Experts of a small language model.
Size: 10 layers, width 256, vocabulary 8192, 50.4M parameters.
Below are experts of layer 3 (counted from 0) of a mixture-of-experts language model. Rows are named router (the router's row for the expert), gate (a neuron's input weights, with its number), up (a neuron's input weights, with its number), down (a neuron's output weights, with its number) and show model dimensions 192-255. Each number is 500 + 40 x the weight over its row's rms, rounded and kept within 0 to 999. Numbers have three digits each.
After each expert's rows: a language model's description of what the expert responds to. This comes from a sample of Wikipedia text that the model never trained on.

# expert 21
router:584527492548557518532482413534534464531567443587527480485564446435504494475527501411463458459534478482542481482501523511423497499435483518455440486483518512492518461555481555580525513505514511
gate0:495511447518444529508552524521463463452517535496493484462526447502508567521498483517487556494496534450470496489472529517498529512514562472468591546523566419500498520483539515419468463509516456
up0:537542451525476488478549501485441494455545493422469532456555480495523532409467497484507485471510474470476521474500580504507542520442576463467480567494539479462476467554577515501475551487473462
down0:482435496560501419536513465465453535443469505489527509398504523445503482478492571494517513436480514449476455479483528458512462514456452608496445500428555488541510453558540529562556480478513516
gate1:446466496472441449489471552509470521500479525371489503508533457494540552491478536498563486555467607416521480520529472502535527533539527509500499535460511472479553524439544503480474460516579474
up1:472589521495525422514454527543549533519422526494511499457569570473475490455577458492520492527465480480496522463578474511420457500513512460459477570450461577525537454497513457516501512471502525
down1:568515472517526581420517551530540488507491540484504476492544527469481560508493452464574535536478512487462531484424467455516520510494483544533492519524585449490497467510499539450482539487417495
Bulleted infobox field labels. Field labels starting bullet lines in infoboxes, such as Location within, Place of birth and Coordinates, plus the dashes and prepositions around them.

# expert 24
router:542452538497575471560534484566487536475486543515476519469515505473507457538443525499416465473506568529499516525530417519452515454475425558496476420547514450482472461464465500534464525571434567
gate0:433516430482447564447520550514550521500465406535554579489523472540489484574584427527539522557515531497523475471512523492453501507535551479560482539459490469496493510501530515436512402456511538
up0:501421430472432520513523514469536505455481492506528543464556532580501600470504510586489524562435523467460452480503501471470452448466483464484468472561475428485486493503510460495506464517525486
down0:454506537577414527573406478498424478492442501539592500476478519490556557548515469499431448481496561506477532548505415497423510538498551503510498574482479497506559445538506546481553524562484423
gate1:433541469426478548439500498478521459542532487470480486500519612563535540531496486500482483527549475487536481471545527509424535559480484502548539542529479452392414510460539536461551570544466504
up1:463508539487534524511573507480540395480482487488480439402461572457491471500455522550508439464479567536539542475527534492502516528544493510496501436518472459580570418488457502480481574501503526
down1:592501481537536502488537486451564520526459489458479468570451486479528526535478481470469531467453481481433520461545533498475523555560561539445529557592442412514458525446518510425518532480501500
Census and table numerals. Decimal points, periods and minus signs in census statistics and number tables, such as 92.5 males., 1.3 people, −12.6.

# expert 45
router:532510491484565483549493441535448517517544566541555570485540473448583411491475465427467499461510498563572474474500496488433479494456419519471468446499461563474479488549468449604499488549473545
gate0:417532475495464491445455556548583488522477503453431529519475508516519466501454520511476485470511498534517504442556501491542499515548517511529565510415533504475578492465636555436489567483486442
up0:516527452480493544523443439523464471426481548535469503500485540472479535595537590499569515525509492506496469493455488443438507547475490563475475530555445520536495478464481575469468438511489540
down0:521528490521462461475462542530559536499516412449486517491516519503540546447506528543516539502555503423471511459497554461500490531565518463475542506494476528513518487497548418499569445541545467
gate1:481513559571487470419522553514520515537457496458480517523502463541508481536462441470510554486514535502502499539523498491531547571461596572535537572530537442532544560488536513498570533509505492
up1:488489460490528540519472572468458495556441428557483535507461436500533513575500520516481479503536496437562538495410547467585505524543463507521542503493471527518471434473491485493513498458472516
down1:527598539484507465509478508427601449542489491515445474479541478450545461561496504435560493529456533394535512508516474481537500586507513528475511475536488499489467547516484509507532482563480424
Mixed fragments, no pattern. Scattered word pieces, apostrophes, Hebrew letters, pronunciation symbols and conjunctions like and or of, with no clear shared context.

# expert 40
router:560547449529565552561517496523445409481529462494502504437481463558588479493548492430537518540496445461513499514460540526422504527423519547490458482532506504469503527559496475509542483553517439
gate0:472467540473493491546487559541470521470479522526608503510501488521440484471515476483472484454460521562539518490442562618502492572495536493519563514458469459526518573437443599505529451447537536
up0:484493501528505490548588496530526525514485460486504510494481490539491473568419551508459456540428458419516561464568519510559487588504483505385493570490541513494466436536550518483496498497466556
down0:484538459461360475505512505476530587548489497540545435477414471430522513489478534445531514537522516462484434459538472563468484508526491553405489472550537448510551506476542436498502482519522499
gate1:539481445516515492490537443514436544431476510435521450544421485514428492485522522554541512470522517483487489508505497521535505546515563491481505572509445467450480439418544547481466522467465478
up1:496502450486440584488489550491560504455545480546420526485467517503524492476507477451500453458421484445561504523449464463427543515479511503428530509543512530498547519486492476469490483488496509
down1:517521434568547472484525550473468493450523490557550486495456534540509535488541520508435536573476538542557617520529478512566568558523461419490520518539466472456503464584461488496539498504517484
Naming and as words. Naming words and as after verbs, such as called conferences, named interim coach, known as, counted as, titled.

# expert 7
router:513513509455565495556480441541438480529539543556543559462543487472581459494472473431473473492531526545567488523490507512436489488443426510472469459518434515471473505544477435613501485559490539
gate0:588536551544476507410532501469472591561503528593571499460508543562372532454538507513513465542507548517513461518530526489487492507544500544550546557497480547499506514517522529499493511531534509
up0:577506537489515542487524497566517530370537523461540521511498568501553553504492589531541547563510447528490381519388473517469467511531498545472528491497466502451479495561461505517443448517465506
down0:490480569556515422547512508476437471510466530433587486554475512505478534537501481515471452495557482478434515496541547468549446498483517543512511519493543494503449449527489458481519513496486519
gate1:479590483533478516416489473465513522528456535511463485486462493504490477496536559482552481434552505452494486502529550501488523498523507457453491555534476479466491475533604510489500440516495492
up1:539472527480456477532537508568444513416558479518564408496497459480444500515529517546489511501421432525506566521398441509493444505534380508482506537541460525545496548533478465468486539543479498
down1:572547490550468427442440538530503455574456490485497478490503552484452505482448508464431525472540497524515504477493480470479492541485525478495495513516493557504493490492518570453508447530524515
Table numbers and digits. Digits and number pieces in election and data tables, especially decimals and percentages like 0.03% and years like 1943, plus non-Latin byte pieces.

# expert 19
router:495457484543588516461511550488566517511481511597556510463511531477488417468471510507497427451441540480542492454470459526513521539531545499490488438559481472517509470550499532476570472574477560
gate0:474503502435484441441516584513543517504516547438516503475474415515529529541474502483481454481464470438485516540502563476463576452468514470591453438489572542423527559474498479505434488435539486
up0:493394533517455541428470499518512447518580495547520505519489460553528498552468574522508509540442521480507518488540464481563549473488553512466467497481502541462476539465589486484440538510450502
down0:525474514536507448516506498422569444520578530538526477502471561496516527487480537578460491455473622503465478496521502474488495487582501458397512525480560503477469423490482471471516504482370430
gate1:469526510530471426495512487504523602376501577524503475577502542484551502499523432484603500378504516474511518530495500523493533492535478507475480471468524504496506527507480504494571553479521486
up1:486421555416501529534543512491542428638510453478494524508487431505420518494446545537407543570517455538464508499508544456528463471509481473528495532484505536481423466459544525502461430486469530
down1:489512529522510456518526502572558493509440485473563511467574420528538527510472595548456496461458534558486441433545606448487462518481571478479510557491542491508494538497552482531449549505515561
Table row label pieces. Word pieces that finish row labels at the start of table rows, e.g. Aver-age precipitation days, 3-rd place, GK, Win, Loss.

# expert 23
router:461492477511507529512499538505506517497509525474552560453529464482517525396467514502490458470402573531516527481466449457498557536548560451455505484509569525480524448462477567431469499492449543
gate0:490539469454455534472484496482497528541453476529511480530435415527527515533558484495539506545481555422507443460475521563477496474442513520571502536426569500425528505483545473456427450423444487
up0:538518460508480562536434494484459454486487528590508507502498441522552520508533448457484550474524439490505470451441544541514467518448501538520451542524448528438473458439608443531535509543493525
down0:529558429461444539546505471535471488487479495438483558467498585504512551481486530479484488549545510489497483518529501586506551468499539544418498509490480478525442509481531545505485461520514549
gate1:447572499522532484424469499476535473512496471520464508517482491580540486478496467480500507466453505473520505614472435477549487539515537533536522555416535558427532486488533552470400500461473470
up1:531496442473479538535507534586530514449553513507569568470481412468535532518537486473415525535580443546491506426495542542502526429476553546393481490555495442455515546452474506500547508502449506
down1:515467503494497565534524540518540463527472485477496476483469444557493543476506477445434553516489536552463535477514556509487399430530496527493412546500486510466444488488485519472490525555495491
Infobox words and demographics. Capitalized institutional adjectives like National, International, Central, and Summer in time-zone infoboxes, plus words in census demographic sentences.

# expert 10
router:424492436498486531520495519468537479503472519455581492495522457544507502537562501450597481526565442538479429492482480545438549489524468537515619516444508535434475523581540495496523455504446503
gate0:428547469425411435515485472517548552485477491507534458512487519520421468501512534426532491540487541536462463510498422512456541509495482490405489521458506446542495550451565506473479511469514495
up0:512459549521446515524514459483466519519464598508489411511534535563486538478487440488459481581479525480508472563564492535508524541458586521472420582449503488455459542417470367500452509505504459
down0:503519487475433508508540497480426549604484498489481511518550490445541529542461454529461514520474551515486483506449534512401534416486491567531475507511436467492489545516479488499508488508546474
gate1:455526451453519519414486499586479431457480448454437547513540468522543564481487485544539534567472461532510425482521514441458512508466546518458478435548477517509532554526485549466549510508527507
up1:454505422517540519523488583524470512468534521495490483509481536492555531490478459514436479620521445583577513535514521510467547490468516485457483451535428545535491544499446472514508523503462438
down1:458437538559501491490486502470557418508478549472493485573525588501550548403529474443512519516539506536471525500457482497558567574411509523501505483478516444476506542575481430485437437458495470
Table and infobox headers. Table pipes, separator rows and line-start header words in discography and taxobox sections, such as Scientific classification, No., Original, Title.

# expert 17
router:485513484477500438473565555466480473562541452451507461515442488506530471527524510499518511520523520500528533485519494514467477498566504503497581432491439478533545502467512528473524431448470488
gate0:474460521471439509464438491517466517543492506549540477576446538491544473547553507515553413468504489572546456501466544525486518448525462494536488485558557570442482496547467521509499441520493447
up0:543556486505577476506521495459481474445488438467513588525507515457496502494485574477524523543507521523484578516441471464505462520563527508524470481472444466611497506526453518473468607484543516
down0:583445519514465465435479525541479509531526523497494490486454539489462501509550559523512449487524473552500495512471502421554587488480488547511496545514559574489426495524514457493529549520464451
gate1:433445466478452502477538541555536490491515489478458557490510532545488536533558485550539455497500499526560537488569466600464522495442446497515571520516498528458502484499514524471510483471500539
up1:478460497472517470453482506477516496468463486428481543499584519535516491487470517486562493473494461556495603476511490540488595518444535513518556481480516510484552563507549550471426478466402468
down1:523447484492523552488517569530548583472588476477535473504544479499438474560539482543570508489481502534534531431502456521439476493521504397553520438496422506443469491611434456367461467540462565
Article openings and headings. Tokens just after a title heading or at the lead sentence, such as He, She, It, also known as, born.

# expert 39
router:468512464482437524495559492520452461491532525445530534508488445486488490447519423471454462486552454467545489471540572536449521522479469478549511512462551450495499480441450474544442510439528545
gate0:450477475496511522466577591513441458448534500556569533501511498475499425475506513541498530407437474480512457546457532511557493552459563494481483524528480532533552488454505424532530489576503547
up0:557546554522551483527441413474520545556460523440471496485466474508491509515483515506488505513546506524504481511516447475425487448525445498528509479430518499472475517538553530495468488501517432
down0:537500590543471582499448496545565488519517487476459503514377546513483598525496505414529480494461532496419497527592524527511507503479507507546460452457440492504513512500483515479481494433518457
gate1:470507448535359523518475491440487539502505510501464493461506468472403488491548476539475514489519427434484462391479522471493508557527493464509504603434557491454471484535535423486439490478425465
up1:533511493535427504477507515485460511540525545456464529460490474493472489409532441527482505523561477461520523422539557485523508537509493481477478538454554561428402459483496461519415602459452462
down1:529530467497527394530475437538443517530497473545515534465514437496395522471473501546496531449480452516510502496467501541507514500469463485448435464457479478546499504488539482527483464476503521
Sports medal contexts. The word "the" after prepositions, plus the s of Men's or Women's in medal records and sports tables.

# expert 3
router:529504486520583494531480471530464487520543545529560565472532449465570407490465476408438489489520497544580495522472483517455494475416415530474464439480455538461494477535455432579489505543502546
gate0:458470537494493461438492603440523521496403561471429503470490497513451463491532532510552541480476533415454528449487515468530466489595591488594555524499455489529506502476509531412503490418471559
up0:509494464518521543423474428492493515514467461436498395614462486461514509504462437508533477477442539482509443523553465484517469520497463494446497494498521501446577474459473507499494454471550540
down0:592484480489493530482508417567540532496513501471429506560455523510472558479499414472517545491518473434478515454499511449480560523432512561550507472534474518499530518473545517492529498533440508
gate1:556471498509414476518483527483456510458477536589500494538450528502470497557475479563517520461391484462487533531475492508486452475480497479523446505501537451521482439500507571451532525514468500
up1:492432466415502491595494521523465515496507482474559460510478493459541505508498512469564511438458446442433535434448495497534530452479466507477448544530518490565507536486503467532542560565516536
down1:450456532540558439465465509473563474510512568507459565448518489511490483502538496519483498492525445568513473482421519526474523512537527417505507533497427598516477408475372494494560562477475538
Apostrophes, periods, odd scripts. Apostrophes and sentence-ending periods, table cell numbers like 0 and 7.0, and pieces of non-Latin or accented scripts such as Hebrew and Japanese.

# expert 13
router:509507463469445555517453449479529485494439520553432407489525509507529518453504525477458506559490561525548554499540448429438502462463503525558449530439458465431473457498498498525519479429461572
gate0:524508550545495435456528516487451540435496483503537493531481463491475519508514567506580470504473466481462514519565511513567548496524513534466525547470556447574529595526543516503490493443491513
up0:469558501529470457450420511490576504544576521471559508478496471493497461540467507481577491520538541516522387487582522511455507491491485504434561428413514456420516505446534528520467434493472486
down0:527520516489478487526500490494464452533444512501509498418526489462539504495537480521515504419468514574483506501560537496494480465513516555458568542472547520496492507441477470466524429523537488
gate1:504469385468435501545534557472492478509491559519504535552485496557508537561582490535510520439560427510493381420505538486501478503496498530523441483511490506493472573469550458469479388508449462
up1:470434512430497511450499477446609487462547467470453578470498526523501579481496493470555502580506538447534489519452545450544470502488480523541514547452488504451473481456519500504476461536469492
down1:456510557484529535520531540498513527543484447462575453451516552521492541469525443521489493407570519464423571520558577441559477481496499519595503491469519472502499495465583439452497495529444493
Indefinite articles and one. The articles a and an and the word one after prepositions or as, opening a noun phrase, e.g. as one of, following a failed.

# expert 5
router:524502495467585503579515435562471504524524541542564544483554489469583422496473498419497469487535503567576481490477503506451499489400390522490486430525460539469480476535486453589499506539484546
gate0:474452527477473469503468556515475553520519495530494459510502464499551575496537470527537570484498432514511490536468485569497550473526478533520476536459466469450488575507545455528453481466436449
up0:510551491620474494461515547557526495470493565508474470522466466520523513510536552493509489520438513492539511440538461444436536524519546515553500461467532505457514447443542493494488509484482547
down0:497521520501519445454515551445553534525506472492478500513550553474463505498592482495568463539498493517517485542517426532518556469501496527515479448486521502491560512546544512557482584554495536
gate1:555486526559512510530486538443489514456465562502506469520455446602438474540470511546437497457489506534498564554546505502540444519495498562506512530493492470549483534425501498470513516493520551
up1:559461513458522446515515484478441484494523568446465570520534509559467485500529540517449577490570538493507450513548549508497475508500480486476497438515506522456487460530463531507475546558532537
down1:538426531606508512509553537476483567547485492532511528508493477487512494460549530549499475436472512544495547536430575537458508475452485521478515528555432490481450527464504483545417437532527484
Mixed tokens in lists. Mixed word pieces, second digits of years in ranges, and table separators in political officeholder lists and tables, such as 187'8', Palest, of.